Experts of a small language model: 498M tokens.
Below are experts of layer 3 (counted from 0) of a mixture-of-experts language model. Rows are named router (the router's row for the expert), down (a neuron's output weights, with its number) and show model dimensions 256-383. Each number is 128 + 24 x the weight over its row's rms, rounded and kept within 0 to 255. Numbers have three digits each.
Before each expert's rows: a language model's description of what the expert responds to. This comes from a sample of Wikipedia text that the model never trained on.

# expert 45
Description: Name words like World, National, States after United or the, middle pieces of names like us, p, ie, and equals signs.
router:155139156127094120151129158145124103144116095135098122101090134125119136107094157105132120128101102125152089112110099138097110128137159099121143139105108113106104135170127110136177142157084157142138163119144121119085144125180143129142153112123117147109100095127108110099150118134150133145109152151124116112130138140079112114097098148071135142125126107104142108133135170111072114093085
down0:161115135114129151133105125161151129180128178128153130124114142118163118100150119131109093186128101143139137123135149161112116130123114114130106127154172093114115134097105152122144110069120124126148076107121111151107132094129120091108141137132104119095142145194123129114108109116145074138109159130129123088121096160161117103140135154110081159123115182149110130136097121147143146103114
down1:129127131156164082110174147133131128117175086131158139131157149146183163170088115169144128180162126136171113126164174145101167144103125141146105168138148170123166085122100133156129135117143172129149165131167173138098146137121071159101144113171120097135120124111119110139110142127151137137116084150113134083121175135119125111116106103122146117116122102146161119079157116147148135118185
down2:086085103137165075137139133159125162118104118094132133118120146131140145066115086130131104128140160141125124088106126148184132145123143188131120142145118127106083165143139136114131116178119156125169140113127152145105100140136165159152132090103150152134145134146108121142137128151137107140102173131133076144126141095099142114129134124144155153106137119131107121114114151066128135088172
down3:132157115105143107106141118138121108182132139115132118155084113107133103128131118114139153127113153166124185115118108112160090104106137102123143075158109128120119090128165112086142117138143096109119156144050129117121108156118126113141086111080133097120144114127101128127135126113087141140152120155143100115154099138150141130132108103130113113136170142110184134146078107118193078136132
down4:099130140142089157148122171143106089115102086100140137119119094161132127124098110093132151187133113083132130138084108094137156178131166129104111174133107148117112105114102084093183138127109148136150125114097076115107114145073160134127130117115131096129125131096120156109086102100103144109144173165152157141122149180148114112157132100113093072177113140137094147103122094147120123144134
down5:131135141153148136073112125128149128157117139174124124147138110119085150134105165146146165119120117102119111119102152101120083166166107134166157125112125139125118158115121126101087118143137129143138078085125180118104127102097122162141128129105115105143131109134131114140146126111143092126142146116149158153147107140133143095096125154131093107139157131085128161132123116119125127146116
down6:173117088170116137104102150118144113129135126146127119164159114159124106115138165118129077123115127140137159126117106101124132132135116159128132161160172105116109170098146117112121130114169098147138084166106153181135151116147099115151136164090126088096113165135125092122153139090142135129094130125144138094127102139167127154131096112136094120134147099080116178117124123162129147123142
down7:093156112133137152097125093136094146153124124115133160131117149127113138108113139108153099096122138109162125137140097119141144106133118126111074127107128095119094151089094105143139108113104139118115113168116087127165149087175117137092124125101151168152121183108128090123088132124101162090172126130094111135116146116138124135123156113140153091111131167168068116104144145115149100132137
down8:123101108118125123133134155084134142109091148113068158126106150124138124102125120080129115140085140187139128114107157071133126127085162115127112089090126136123135102080162122143106112120127122119117141101119131108122131102145090138112159131107072124159152133137119170098113143141152135180147119113127136153119158173165138149135127119137123180119116117114073111126146134116101129113153
down9:125117129110147068157136144101133150099175122099115144194066155103096151116114125107102125110130167143137146118134127141142133072142143147123114097119127144125094092096137128106121101134118135128126111148158120140125077171147122096158105145149144103103121130139151124151152141139135121167177114150121136118127092141142143110097137108078147162154138128134123143120079106123071085126161
down10:156120122142144139146170126113125152121065157136126127117135149137163091064115157128149116138157125138093152134098134146114123114160157077132111094152156124165153116113134064077083142156132136126100085110098149145134157158133121144102104119141073166138112138091122125078116120106123155110110141105136067167129147134160153139156166144122107153130145068155141116108125122127118158094108
down11:114112095089119165138162130085138092125074126146144110150114127084121124106152166150129108124138147129093137131116107044103121087139159124158122124113117125088139073134132137130109140113100147101168130105110095097171132110108109128140132105113144182095110096163113080133148163137144114109127096149154118141119101135134108154147123134125134158154172097132111095181124123101147116143122
down12:078093156146103132112151153107114135136129135124138114102099114123153116167110110137131119106103105103119149126126149118120143125114137161092099144099097131117158112130108146047138115155121142138120155139126086153140096103129124162079080122164115133108105110090089159119103162157170166132141131139142133146128165098138127129090108160143117178123131124140100141118083147136168113163173
down13:088119120118125140160109067129150143121132089134149146112095109147126154140122126102151107123115095155119118159067179126167104141144134111147129123104130187113140135138124132099139094061117154142161140125185140123132096099156133138105156171146082136131155109141129128134106141104120115149116114158110139163154113113127107144085118132117132137131186143141111118129100156137188121158139
down14:155094152127115132112066109130166090145059181146130110154106128128114129164124093154126173094139138152123080120112127121124101153139119114152093119135109099160102122098126125120141090151164128152141091152151110136136134143107180130141160059145136120167127097118156123078070151116119139135089104119166100130155140121110114153104098111135125115143101126148171130100145113085148150142113
down15:117079106132145116132174136155110124128173100134165185136153121157150138110142157108138107117135138095164081134128099098160122132147154128114098135095086127167133080123111152110097103127166114136097145102134142114133125127148121155149116099068127123122136115146179136151105122165080135124190116117130133139131136134147178111133122166129154154161158125138097113134134181109152139111132
down16:128139137111154154096085124142124123108134141091092134106158142112146127113174120141146096142109129132098119107160158115128125138120117111094185108117141143156156096141108128137129099138096087110141132107190107125153149102151141140095111157135122109126109109083098145145121137110117122116133111140118130112126175158150102090125151104139201181127113147108110176078112108162154160122124
down17:100147132105144120143119123183191158162157132118119114143133126119098168126122139179133126117149111141156148137142116157156155088116125137111140083110133146123167167095085110106128100089137188096148138161122186112164089081123121133154147147125150160153129160145106125143129122109085116161158158098139133128131140104103057124124128150108098163101139109149109132185120145115087094128138
down18:078146124124143140142149089124135153091138101114138149144123136129040076135105158110125153123067111137074158149175130117148116143099134134168127133112142171157129120141140106136120127163144135144109140115150117121112153135111082107119138154172157131150157128110178132151146095160103141081181079115169133117082117118117122133121186145104121107128138132119099153136155136140148134171121
down19:132148144144178084137121119146072156122151083101178171119107122134083117126166108152072157107108120131105130129152157145133123146147123123147179131083100097126112179061114098125146112160114130169122135140133119163133111136153163128087129116091136142140131115110171109089128127111151125086136093158178138137121118151159122129151135141120105132130127129113132125147134150128116133102177
down20:146152153138105143146111136107082154128162160123112158139132160055163129137136087113139139130120125119118112091168134153127139143143137150140114151132133133123121151145128173143131144176154131083130103130110104137160141151149103157149153166130146093153136107123120092157148137118144102118107114106142152103140135152143138144160137158107135125151148157172147102136100142113131143139153
down21:122091114176132095104095157125164138167129128121095130112138134116131140138125110152120115114133129142142118119158158166143129113144123134122145140130131108141109139148110139124114169156154099161150122137158111115077124130141165126148121129150138120158126120101193145155132086146157135133144073134107114122105104095187145125091103133156156111146105106161146162163120160114132138104127
down22:132120147132112113108134117140142130138099084081064148156106145144149176121077073117094144130102119137108131161139134074141129122145112156138143145109128144133135167122120112113173136128160133134122177136130169136108118140149133179100097111119158083160104166161137120117121133126112106153160134118150169091119142120127097164074149096150120151132112169137159102122137182152150116166143
down23:140137156142154143157150137112154129138113134147122146132123091109123116136103113135157113096086148092131091117104091142116160123122137139157202122124129129168104090119116128125153107118124149071109152164114144136134113134133141110158101122163110125129081103126154127165157107113110124148160146145180099145123130132113142133126146099089088153135119155127152128111165105125151107137139
down24:158157138159072144114129092084176116145133103122106062111116179162125129101126119110132110132126080159152112140106128142133136102138141130187115116106115144133131118127120093103133138104116107117116137167136120156130140069112152088103123116135081131161128134137109128103135143103153151134104099135182128141128106178142125143110167139122162171114159145108122167164077135088095067095130
down25:160148113124119089105089117109145101092094106135132119113089119152161093167100118108157099128148095153099137105108079123118103095146124109134124115095129140084133084172115127146126095117158105136140158142158103076111157121124126134134124147169154116164135127151100140129151168139170117109132142097104102179076151155137094170100125075116140155133134117119111160127171125098147164145092
down26:148119137125170129139134149134091114171157134109122143141101103149103089148129082117127181093119152145090152103109095122106149123101145114124107117118122120088106147186125142140161109118139130143153121098099120108131159160112128106146113120112103072149090168104092150110120125094110159134160148143102133135115104095151123133093153106100122135111157124117111121140152100132095156157113
down27:116165088176118118114139139125123114152130128115160158085134109115165098129091160091097105144137110156139131120144137153147147112137125133105114144107100141115127107097130140125148082104127130132104130144119139189141101100140124127130105124062132163109121124143149114106150142099121077124162144132110104142146131115116112135126108162101080093137162133105118114128115119113143123142177
down28:129127108082135142134139106142181118169137042112143078108141156125155142115122082140148115090123102131102125129081085116131134135104138127106099078159134128133129127163149130120117110147104146118141136104161108115155096109110133174128136104125113130120123120120134121119157140090131110126135150130128142116099119144131135136127112108109140119123153149167088117113146132158127097153108
down29:144088134126170126138137088126192165118152145164095106147133127118139150137089118131123088080120113152102121130171153129139127116106146125135099127128111152163140133106185107148109125157124111156105097125151098114119155110174135126151140139126157135126130132151166105118138106133166122164058142168134094101115173139168167137099139149134112140188140156084113146161153101162100119122112
down30:185136169179103136120165152098090113126131134122142134135133146107132116134146122109154128112134133117120159119080142117171162148158113104134123128117130116140144088134135153153099062104070131133133132111114155141138128126140147098118110157111115154128150157110139173099134134147100110139162093139148098150114152155132157140090146153117124143094097105101122158127140071108149120094173
down31:110136144196175133147124072105164172112112158172111139121132119109156169139112090129086139157141111112117124149137170116161086130140113080125113156075111112164160115106120116152130095117175109120080133130149164141124106158163150117128109107123082124189106094137159154114149136127136133116104112120173120123125134123145150148115104102113124110154147123149172106133140113141104147128121
down32:089134118109158132152097128147142154122121104139149151098124118100130169132117110173097153090104138144128095166164154126192109104130115140113147104096103132091094181167088139135103126139157145144128176122115113142099097172149161126139167176126117118137144128138149144132109100115132136114126165146116122142136149106116106193070076153135156087119126143112107115156129129111101101092147
down33:172123150101054163112174132148109098143218141125085126138152145111114137155171175127135149101125137126160085127137115114171153093143132137140090156123134116147175125134144135119091107121134109134122102132136108124104133122113130145112143125152144147078095181147154104108114093115146107108092124124110149104166122135105155194120128101078134084114138156156097161142077112109153124109142
down34:144116125117179128152125157107132140114125125148154135162140115139148129107163099120144135163146143150162090147139161121085107176121118128138129108100135124146168132121127102158144103175140125155107142111131114139112058101151104119153123151126161152132134141168096137106143178101107138107140136133126149082104162139094158122099117152161162130114181143143121142146145141158175148123135
down35:115145135142195104112126127134113147144131130108133162117153125178145079121130100143084093147116150121139156126125159105107141133147122128123111114120128138126107151114123130127136065101159153121177090115141146121154097112139113151138113154144178115113109147135131114114156112123086134131153157141158126144087115108113159122105114129147119110131142109145144088170144162134107157103119
down36:134168110107087160124097112138126120134144136137087120144145103125180126163096111119154135071131148110105107184147127150150149129096184113132158129106132158159159113147159148106194102114129114133137120084149175121136127126136136118133120175100127180177132142119120171121148173104093147100121149139086123126151176151086073089134136147110124086159128120088116133110113129157141153134120
down37:105134107116106099134094130153139131144114099130100136134171123077124124150124136136120083123122133153172166140142097129160108127100138074133134104133128148102126190153084143112046115120132098141141122083116137141156114132142107111108122086158084117145166146114158133122133116134106115128100186140126077202126112172106111102121144121128139088125132141151100150133109105184114132156095
down38:128118168138160132148104124126154150106120105157148147128135166121135119172147118145123119191110145136157141161108103162136126115124105115138117121122148161142075133118116133136067135139125117112121120132162178179139131116121083130097122133139148167135112124124126155161128150144099155126118149107114093099143135147165127107116157134119131111094139128115103147175174153129113096114149
down39:157125122115158131122167118163108098173104132096148110120129095133150081142104087131135157138180082101131123100104132104105173136160121134150147118121125116097149164160131129073133097123139094128145108120137107137133126161125113138140139143159155116168149123115137169115131127150127132088127118124122120125116137124170080099093126166119130130134136129131133128169149106139136138138149
down40:121110092138197118181153084144172067162122181144161143140133110104101100088108093144137143115119114093165169127102119131124126118126123149121121105135143136078137156101148135123122141152155115162098127163091126100121172088143142071096149099090117079123136144154134155124125100141102163162123154108118100095129146101117131138110077119121136129154081149114121148163113094146101105148145
down41:154141090124147113152205124127135128122135133105180133131156102139117144133145157130168145119099126135124117139177174108122117135111146129135120132112123152119126169161098106097102111122112103159108107156143167123122102117131161066139117144134113139113144136126149142109114171137149172154136124118147073126121116176128127114135176137085147156119121139131154136102132124159128132146164
down42:154078148131147155124100110126092161116158168104130176143105097141112189125127139144156143110132118128139124116080129127129150103110081131150117115178101077121158126166136133126127109134128110119121090143149166111113154129147117098167138134151101095111156123150130112149117127075109160139121123096117169128154135138149125134093182099136092095113085117139153127110135105103145167090154
down43:111105116129158131151137138117082120055125104137100143097108144095128165147148118125088124103102145135157150075157089131064120140096159110103168137160133155164146098125146135128173166122073138129104110157110121170090142135137142130093124163152128128136131128109108100153138129159126134104161113123110098113123120110162084134116133107102114140143144128098147114144122144161144131108110
down44:169144153129119129106118069148128125175081156177136128160099126120151093130105110108133098161163108094104130081109157163124169125137118094129123156145165157107063118110165154142140116101122169138163125118100140147128160140089121118127125093126126095127139126156127127137108085120110131149095150120150164119161142096131154156117138127139098147092125149172097120093108191169150150154111
down45:121120090108120077142147141135136104096118129117154136071148168131157106154125128109150120167105105118109121114132104111123136100176100110115105147197130136156172115120164127121150122133146139089135130124116122157108114093071123111134120149127082138100099083123160119132104142141154177134116172131168137093120108149127123154171161129160087115129117150100133117143148133117153134165091
down46:122153129173128121130132107130129090082121128135117100111146092084166144117182169118109164158111170108126115103119114152104153134152127148128124142133128089104167153152133124157103160138133128114129162158082128130133139116132151111159135119140158115109138148174128051134131159131148131147151111104141150166138127116112163137112107146115137130115156140107150149087123141128130093141134
down47:113121158141094060141137149160118094139111120067142098113133138115122106089124153138128130098086175114124163139111151105105132087131115092139090132154092119142159129106142135071165088100110129133142135176092136185108157141117063120177118087131161103111111089120127084126146131109150106093174082126143172098118132132139110159116162133130131151175115139090115127166118116073134134163149
down48:133149126139145102096106135116122123128157090112116158150095150146104125162169131074138133152092113101114177134141106100123142195161140161144120128101110130090098152131163119134155132139100120093138091149110119147150156102117095132173161158128096147179155133113128112125116138160118109178139105136109141161096139093143140164142123123081160106131136149114109122113149112098090108149127
down49:143151103092148150132143116138119135113110143172117131092137091103135131137123150153123111093131151143114155134083163105114104124074174140135132095112120128138113102105152148115154115120160089137144067140129124140123090051138130123090113142157092099114145177141154117117096134108161093141119114139135138128139116062124141147178138124120148096148146112108155155113165078096169101097163
down50:144150130164125166140121112138126083130130120160121147119140132116110149121148142114147112126110113087138121097155102141103112102120073177102126119124111107098097126120147111144148167096124140164109117121144143111170140096071129123109150153130150130162076164073143122154115173148088139135137114141137143134143112155102134121169109105079119115151132134084055154135153147175120130155122
down51:141130135161126153132107150163095153140125181171101126110135134136132129148160108181130112127132122124143127091156096154104163120141126111116114151094109105148146131119112115145153086124121096120131132145132118138179141101164119130139111161163133122105112127114135124110131102121103137139117108127128127136142167124126096106146149119132159144132134107107143158078109093126155130081100
down52:128092140089162109132139112152125109109105102161120117157120115138124130091144167191093108127105126114110160126135169157144154145149142146089167081116108165127120145154140092149111080110142166108143133119148112097129110127170123160130139151131146141132164122124123140102105110114147098131107098159113132129155115119141149131159136144102133115063141129102146160139115126132080136152123
down53:141134112101117106167116139107144144129151123118158190164090135075129078117081187136165130162145118120091110113106131151139120193162119107149130123071114084106126144082146114157137142141127153092100157064142127128142120144133115114100133124143106128106114085147162126091103129141166102112104113116105099159135094103151104118125149100163170130118133095128132113110153119072110130144137
down54:129127086103098143153163102128099090107140141112084143113163137147159119111129114166131166116128161099120124079152145137140177130148118163138124072150118120133134124132151149134142161119092120082114147113103099131174139150128139095133123131122146105107089135187126134115112160120079120080181102173143105130142125099080174106118135124141163152126112119121159178136125106126138114145115
down55:114123145142136163146113117154096093080134120106134144131114104105143116138126143109122128034137117159123119159127137136141126151114177105121099117120116100105180139088163155163113161151129115102109121125133137104111130119114150159133165137124127111119100142120135113163086148138171122146160074161108095128123126077154136111170126134150127119166122120151098137143126130095160144166128
down56:119123133164124127140120148152146125130152156131146109140138127114101138123131144151114157178180132096090165140141093140120112129104138110106114117154132125175140126113150136110095128088146128155133116108116070161197154165123117098120146105123099147113135116184174132157120077138141177124108123129123117132123129143162179135128139116141097151130141127131086192116126123181093097145127
down57:120191143115171142146143120107117097159141122136108115124126109109102114140129155124144134121142191122121128146132127090132139114116147128108147121117128175145145148157140129101097127128139089132098189140119109145117145143102075101073156134161105116129118163125123124088118099124146159136110114129134123143140152104145149139105095116151127095078111105123118181149111146073164105172129
down58:114121121160161148122111126144187149091146165114106186124121137116176153119143138116128167150193110125103085121119178141167110104139114139115083169163158114166123139166145131126108132150141140122122116152110122121145146109095128175168154138169127120155124149122117143171155135144115096112145123109130072119120130108117131114118148147119136096097155136142170122162132100142095127130117
down59:126140126119135066120094096130107155151142138116102120101136107103138091108119095074099138098162147126126138098116118194133100164178080147140143164095128139109142116110144130130139122169111142148135108123160109112114137158104160116146092086109146165155097158103072132071118098109124130112114088137166164072127134117100094120121107161160118080152136136132126082120178133140145171170129
down60:144126089118142133145131121109141142116130128113145141124116095103150126167145113101113108136106141144075151113146125122100134114151118088107137113146131142123131101134131094117109109111156098115096131105109134083111106135111185164113103155101119105099136101111144195091097104156081171142109078095122126129113136145133099102120154124191164138135146140140090092153108112086072109108126
down61:117112085121145091104123105158110129104158099093075089113150147115150148161133120102138178107158113134155135142117152104164166117143132131078172168121150151128170138141142125098138131130139117125114109094137110140130140109165163133149111110160118142178120096163139147159134122131138142119086155110177148154118158140151138161145120136140126146140139144132147166144100089181136115076143
down62:097123129111114160160142141102109115144129102116137083137147135142104133112155151170175104110112167154103153116096096088113121131123146127138135106142153107114137091148129160115081111154113139102135183122127086105134094130129105117154153134149127166106199134140120119096165180119150118139126124114151129121172150159094115125074114119156113181113115163123118120117161148104125140159122
down63:108144167116114148157129154157145103155116117087117130105177091101155147102104128126113098131136115130133138105139121186156127104125123150114099127146079141114081113144106107114135109119142152147143129127143148082128157115169146104129144135114123104105111130092132107117090143133123119083147146140097138143112046123136122110154121147132144114057104087150125093130123130129123099089134
down64:157151134170104121082144149113084171109133118167160120107110120170124115125111131131144136075114089135120100155137131122153125162118156138137138146140150112120105139150134127127145143102106129169188135163095145118119133098130134172141085135158134153095130160110094125121128139136128137104153155179148132111117113182164119145113148118152095125143101110121085153088134118083107131117131
down65:177143146081126172131111140151126156116120147142118148103162146103121160125078122149118108098139082111142117190130109148154097156187083139117087116101135109122131135106154103101126131133113119117157127189112110110113155180156119141145135091150154137086095129135126100128113153164125136142146095130109118140101093159132145139114128127142153107142149134130115091155113131152144112100084
down66:118125091151167150155075182152155101162162109115115094096103099141125119146147085102124155150163107086092138103126144166188123100069122120160128099115083168115173142147128125103081103119125095185125122122181124146130128115137137139114121170146123118137131157119103095125133117177129147156150150138139140140155175137122113116136113144085132161169131135153133137151119127119128130103149
down67:116100119100147162106154145164091130103115133162104141119122109101140143109153081120164128137106135146125144181153114094141121140157130113157084099090140145155118165134108178159099076114131099129148146148071125170125128074087123136134096166095100121131127139163117085141165146187119170160100100156135151109148141141101108123167169098146120076099133146105151081155165130149161135126157
down68:111142090115084143108153132120130117109124157100177124139099118118148126112121157088117133114126133108118162168135115130128171117135151120111154134169114108144107139131151139120108096122079134141120105137150109109161125149136137114160082130123145110098125123139123137123098135114133139120116149124153128124124125144147120090172116120165136114077112172062099139166113154174160119110115
down69:086167138103154139107152128131158142135132119096094158095161111131137158089131118119097129138108134113106118110127102125117147153141158137149167118126147118145110116075115157104166137124145114135188141132104178105121150143103115098118208118119166124126079105156128140178064163142125143129150147093149135121074124111144130131091154118123142110124099119095102108170152139092155090121138
down70:156107152085085118152080119143125165126115122085152146129130142157114149165130142090147161141119126131157147128163162133110094155124086078099150092137127105072148120132093133116092105138117126144113139106160128143106139185157140120133111093122129143123150125086084159093127122120088121144129143111135094104115114163118115142106144121093145141119126135144126114135150134155141080154095
down71:130161149087102123178139166161095121155092149110174094151129093188096089133155134101126164121114174120142141145134117165180123110120116128124075131115127134164137136122124112137150123137105118106119150131090102120099142082146148097090149129114147131074157145141167133128098162150111109142150123113107124110126131125127128093135141112132102127136164099115104137171163157144096105154119
down72:104117147128139134122146106116119094131142122085131108105110147124115080091135138079160157126115102129158159117121132115137139093109120105156155102151093105137141136127153131139101144110146134116156121131084124170103134096129124121129129136086172092136116133125126160148128113184152136122167114134131120146096157149086141058117118129110147171159140119112134131130146125115136106114133
down73:096154142146141125155116158125101098119102156169097134152133115131154123141124144150131142118151156142145093093145140150145138098096127125147125162137091149151108155126154112160135126123155132137148162108157150098173095149125132151164123101156067091118136168124106158087126112153102142115083099154148115138160139113126120114116138147136146102096183145128142159134145109148128144127100
down74:138128141128134125115134092120118136129120141159139120123132088146124142132124125114140105136117132124132098104160146111138151129155111155138149122110137123101110157101130138131133147116130151109117126140130122157139168108154173151117167121155100127161131185100142067136129102177125141089106148121177135153104152148130143110164110146167149107122124164117122111126122149098156131148133
down75:122140114164100134076128162132125108140134131140128119119142110149143150143139104136115130142134142131119162141172120131131105131071155175154135114099109117125164122135124124133121159114124141150151092126125136070159152108095094123108144109120137132129165122084117111151132140173146132077162153082116094153118143103145143166121115138144103126144174163139055106151096132135147121162109
down76:143117172160147124112108106160153119134110136137122104103107145121177101144129104137155124083137104119130111111125098147111138128111175103121149095102173161132124165108131134098053161141109173104098151102139150100144197125134134077126130148120112151111109150161148087142131137151159100144106114159137124131119162140178094146130125137126131105154178094119131130124099157147119103102100
down77:151134095153082118150133115106165120136143154094075116090138149140114144100109104086159141125119085163139156137073083126143144117107136129108160130093147123137119115151066110140147062110133129185150138083116087162103145108105099138132118115150126099130111159149154137097111153095145118145110111133158122156112169115115134154108116107127134097173096073107153168058166111116151155132103
down78:116149119107115123167106147142140138090123151129168122075134075117124114096123137166137153119150111128145142137125105143162126114148064174143078143143089139126153161116117131110130124172130189095149128129136121173187144162111197145154134111128132124109139132115106134146118106125128102154118104094131154141114115145105136138123156115186100163187125134152158157154168107118064166128168
down79:130086147130122150102157115135147132146163107109110132122132119126100145087092084164120138072126119107184126081133150132139095115170158127076084182133087126159111149139122157112113091132121093145100154136126099146136098170126079124136149069123125133137137104100115128144134161129164128083140144154143113109094106129138099144100131094140119155145125139138160102135130096133148075110137
down80:101145182127087126126161142144105105152142152157121132148120103104088118118143115158144149124107107148140146138093066145115143101150128130126158118106147132144108116115163146161135116160117079121109097123143098086115133125174140141145142111145108127112161140082104153134144149134108093138148136111143143134104177162147137089101124071165124062099131092141130126151125141119140144144110
down81:139055139140117101135149109100131195152057156131144097109146124131094124087096140128111181122098150131136158199119107109101145124125147144149113140106122138113110125120158146133138119124102214163104096114134114144111122171135164089116104123105145145096126103117124129112130136122131112156148137138121121115171106070141116089090183139135152141123151122139127122128115124097161133119152
down82:123171169104131145140158125167116119142119110099176091165111123092125120143123166127108115099143101136132170121109100087118109125130130136112085136125170176106144091088168117143139116085120099129131081105138161121156142128107120173132139106162146119146130112172138125123099164134123111125085076132096099083077121092150125152126091129121131169106160108096148108118151118126113130149117
down83:168149112101133148144152134127109101127139127164142149072147126104122134132166142093143144109082092121174121160133121118077137142120118093163125104146138138115172130143097132145112127152142146115138116130123124126124142083102113129121113122115140124127133112126134103157165118135142108115140102086149121094123145140078115131096187180131091116123162147131120111165115117133150134104128
down84:119144132125132122098113150184079127149163118108114102132175140150086111104116192127125120150152161184085119125078113106143110157132136121115147109156128158128164157068127176100153139113102133145124109111158136136142140121133117106106132151093112132133138167172139124136132150130113166115120136129120168106073163172105119116127082162138120175126151111114123125107135135099095144148098
down85:134096128118109134106148111142122175113159147128115150147134157124112167126144107151118113058125119122144151133071121119116122137094138141195081129113118145099113135135077167151083087144139165126151191158137096111119121153106148147142161137092156136132124132162153132161156130098111105140144151135136099127083128112116128115144115124121099141134185119125123109105120117108109144123152
down86:108120111175162102123150123130099128144156103167136138156137149132161115137138115150124117127133116126154149121084116098138127142097136166090139139139122155123117117142137123121077114137130167098127106126155156111119148117139127156122132069128151108141141102124120152112148121164153117128133124123129097077167128146148117150158123174100150193149070088107116161176125113139175104104168
down87:113107091186130066152116127127108099131148102137129150131130117122160154148164073110140078141156131160157150105115142139160112100109121151119125118114121123127144148122125110099161175105142173134111131160156152136149081099143132112101111145091154135098113130135116150120176123132137126138073157115141148169146103149132137128123154149115099103150115126106111133140135144107121139158168
down88:082141146077148116129166111109135108134131126146120126151124147142175157103084148116119112179109129142105152109134176098115112094177126159144131122114149141109065108099120091120121112136095147164141132182128111136071139169152145172127154121112104155179154124159103120123128098143160123173134155126139151114146118129127171118117073150135114165096131149123138089131134131124138105081078
down89:142150094113146107120133104152107118149153152113138127122148095184122179136123192106169138115109139086142123122142195154075145148128112105114102151136082122130125166152128123137185121112123088124127154135123086118163128097138150151154147153144104101063118109123113108104096144107096126132151149168131106087137152147094154151136139154099123130116098096118156082117118127126134162123142
down90:147136066190096155153121144135163137199092085103118102149134170106148136151151094109108112136159093136097139129133135159110142128143127132142117091135131102141157145137128130141108074105151144151143128144135105120128130160099088086124110129092132155136138163145104117123075098158155152143112141147110093100146139155102110167103106111130111129122118125109129083121107139148129142147099
down91:132169111136116114106155116115133167192127137125172133157107106160100090118092183136148141105128099147113103124112128129105169106160148120101127148142087158110171136124110131154157082124135095093102111100132116129110146166115131133138135130108113119072104141126135107108093153116155118126139148159129112143064125103108119136153151143139110151135171098122119127112102148123081122091103
down92:093147138143093130146150115093111144120119099108184160163175132133146110144132149147153119139074127174115092095114131185157111136166118128138126071120125119078165088091127151122103083138103129092152125111114115100125127127112099130122148118120120141117121109159119074110171171114102132148151139138159130117092093118140170118059126168117143134185122154132147126085112113125140124111130
down93:100139173150147101164118115136126127108107112104119150145116137126140095118098118131127085145167152153117106138194134148148081123118130116052146131135162092143144123080108121128100144119124117134118147084140136143100165159079126089109096161141117137114130154078130144122091128128106163117139102151171133072116148149117134184114118124148108088111106138163121152114152130106130120168136
down94:132148117093168173125116125174098120149159119115104089122168116104120132109126100126121117125145168062156099118123130163126121159114140125157096154117105127156147123147099096135114126119135116119124173121097151125146123094137098119178141108112087135091145164148129115108183130142138113191090134145162130129118156113133155175114136092130073128098124135110125113168121183094120118105153
down95:127135174138121110144124120132104122134149102129152098171131072144091126152123094128124113134132156113108094144124093152134127160176119125133161146114143150085126108125137153145106112118130127104096099147157135138124119145127135125124106170175140073155105115128152111088108109106126090134126140152132147137135115132144087108086128166113159104131108141156113159114133115149137122088126
down96:154118132144126104152147147169139129146143156117136107139112154099132117131128148122113140120126135095128093109155133146111126045162156135175124149073138136139156150094136125148119085123157116146119134116143134108122138127133103143120122146139108119178146103108131170119168111096123137176095100145122120106143140067150115141132111149126096139123123097092145108176124132135116097147100
down97:162160121143179140146126117135099183115081169151121123135102111119135131089127127165128124156125162142148071132147144090112114193138130148105151137114111136126167104093150134169105111172150140167134094113114176107064094140116110147153109128116096130109121126099096128114098153145142107152104178151125124149121153150132104128102167140143126121117115134144114086090132142135160163098120
down98:138127144114108131145133088133076130120126118122109138129135140120096157146166150136130147092128156164152137117143143142130173122122121116152114120095110104132109097137125152122108144104132125119121126158122104159178118116118180141117105125141131091116154116110130117156119157110137092119093135110067083092131150143089162123145105145168101120127155107076122135103148098114153116148130
down99:142083130110129127118159137119125139111155155096150102109084135112089149159146155086106151083134152109147158120121142101134123125102130124067131166162111154118078135136114120125134130139138127192157127106117162118131154136114133159144117110129125115116087136110068134129090163097111130104118130135151132124120115146092150121119111094146128120108134142126103108142126104160150123102171
down100:150145128135138110106117157123141161159091128162128141113116151159098091142112115116133147123099113115160143140116134136142082133132178064129133117106129131174155103096126090117172142138138116093133118091095170148114143133134083086144135129138106137119099154111098128134123139094118118111119151125154101127153128151173125105123151144152126121136151102163126134111161119102094117172118
down101:136151115121105126148116145092135104108137129115115078115145100114111145147159117116139128151174094145068102136156162146157138102127109153141080101134119113105135143138134138119078146139129159170120139232168085122169105105113174144169120136105113122090177126083179163146138170102140158092159156099149164122139111131120174145140135127154118106109085128109148146145114176136065127106142
down102:118106164125081132136101112064121132120128109102098139139117123141130137130083133097148131115094109129151148148128151134092170147077118147124090117108155144102130134173109115115142087101163131089159148167141126105151098115133102126112132118106129112126103135134132123162088122114103083157149098136117109093158130147155145119149134123132133131141110136116158161130108109153086116101097
down103:188106160112126092123110131102155158136081151094117156123144122101145132140119105094093097101137116101151142133103113123129150128141144174130167149107121115172140078151164101163113105123107118187156105141109138068114126158108150129091166114137117116168128130159125133112138136081123125121109120084084105139130127110119092102096112092100140118164166113135144111127146099133172125108134
down104:147132140127121153172147144119122119092099120137095129133138152115140134155108114129099117098135138111149099144096162092150114137158088102170124110164165078102176126113107141123160143153139163126142141122129128146148125094119128103120158108089088131118155133096132112148135156112164133151100113092125078124092120111133153122216108127162125131135164113119124116121123135118156142133143
down105:173111165184145093113111150105157089171137084157149151178135135122142102069153111116149097106142139120140111070118144098087159083137129132160141102132111147100145133111105146118147154144124099116130070096126123147106115094148148158156075145131179115183141134135115136144107136141138127120109108132124167136129136138093124128151135106104098117153102124096058130142112155145112060119147
down106:129091151148165158091125135142146115112107130144110114151166113119145166113121144147105132148131150128142091110048173113103116114143126115151149175140144077114130138086164121101146166125119117135149120124144114133125158101129125155125093112171112164115115150111144123138092142104125152130094176095132145141115142133090188138128107117132097143118176118124130143105127144201125126145068
down107:142140106114106101098106125144129127170153104114146132140151123147140122124075140122124169111131093088145131129080157099134117111144144116137119130115107121129120107101171106134149148065110120164118161103162151120128173156089108128167128111135127100127139141114119115132091126146137092130138115155106129085159136121132143117103110106155114123175130084116103141145155118101131121146149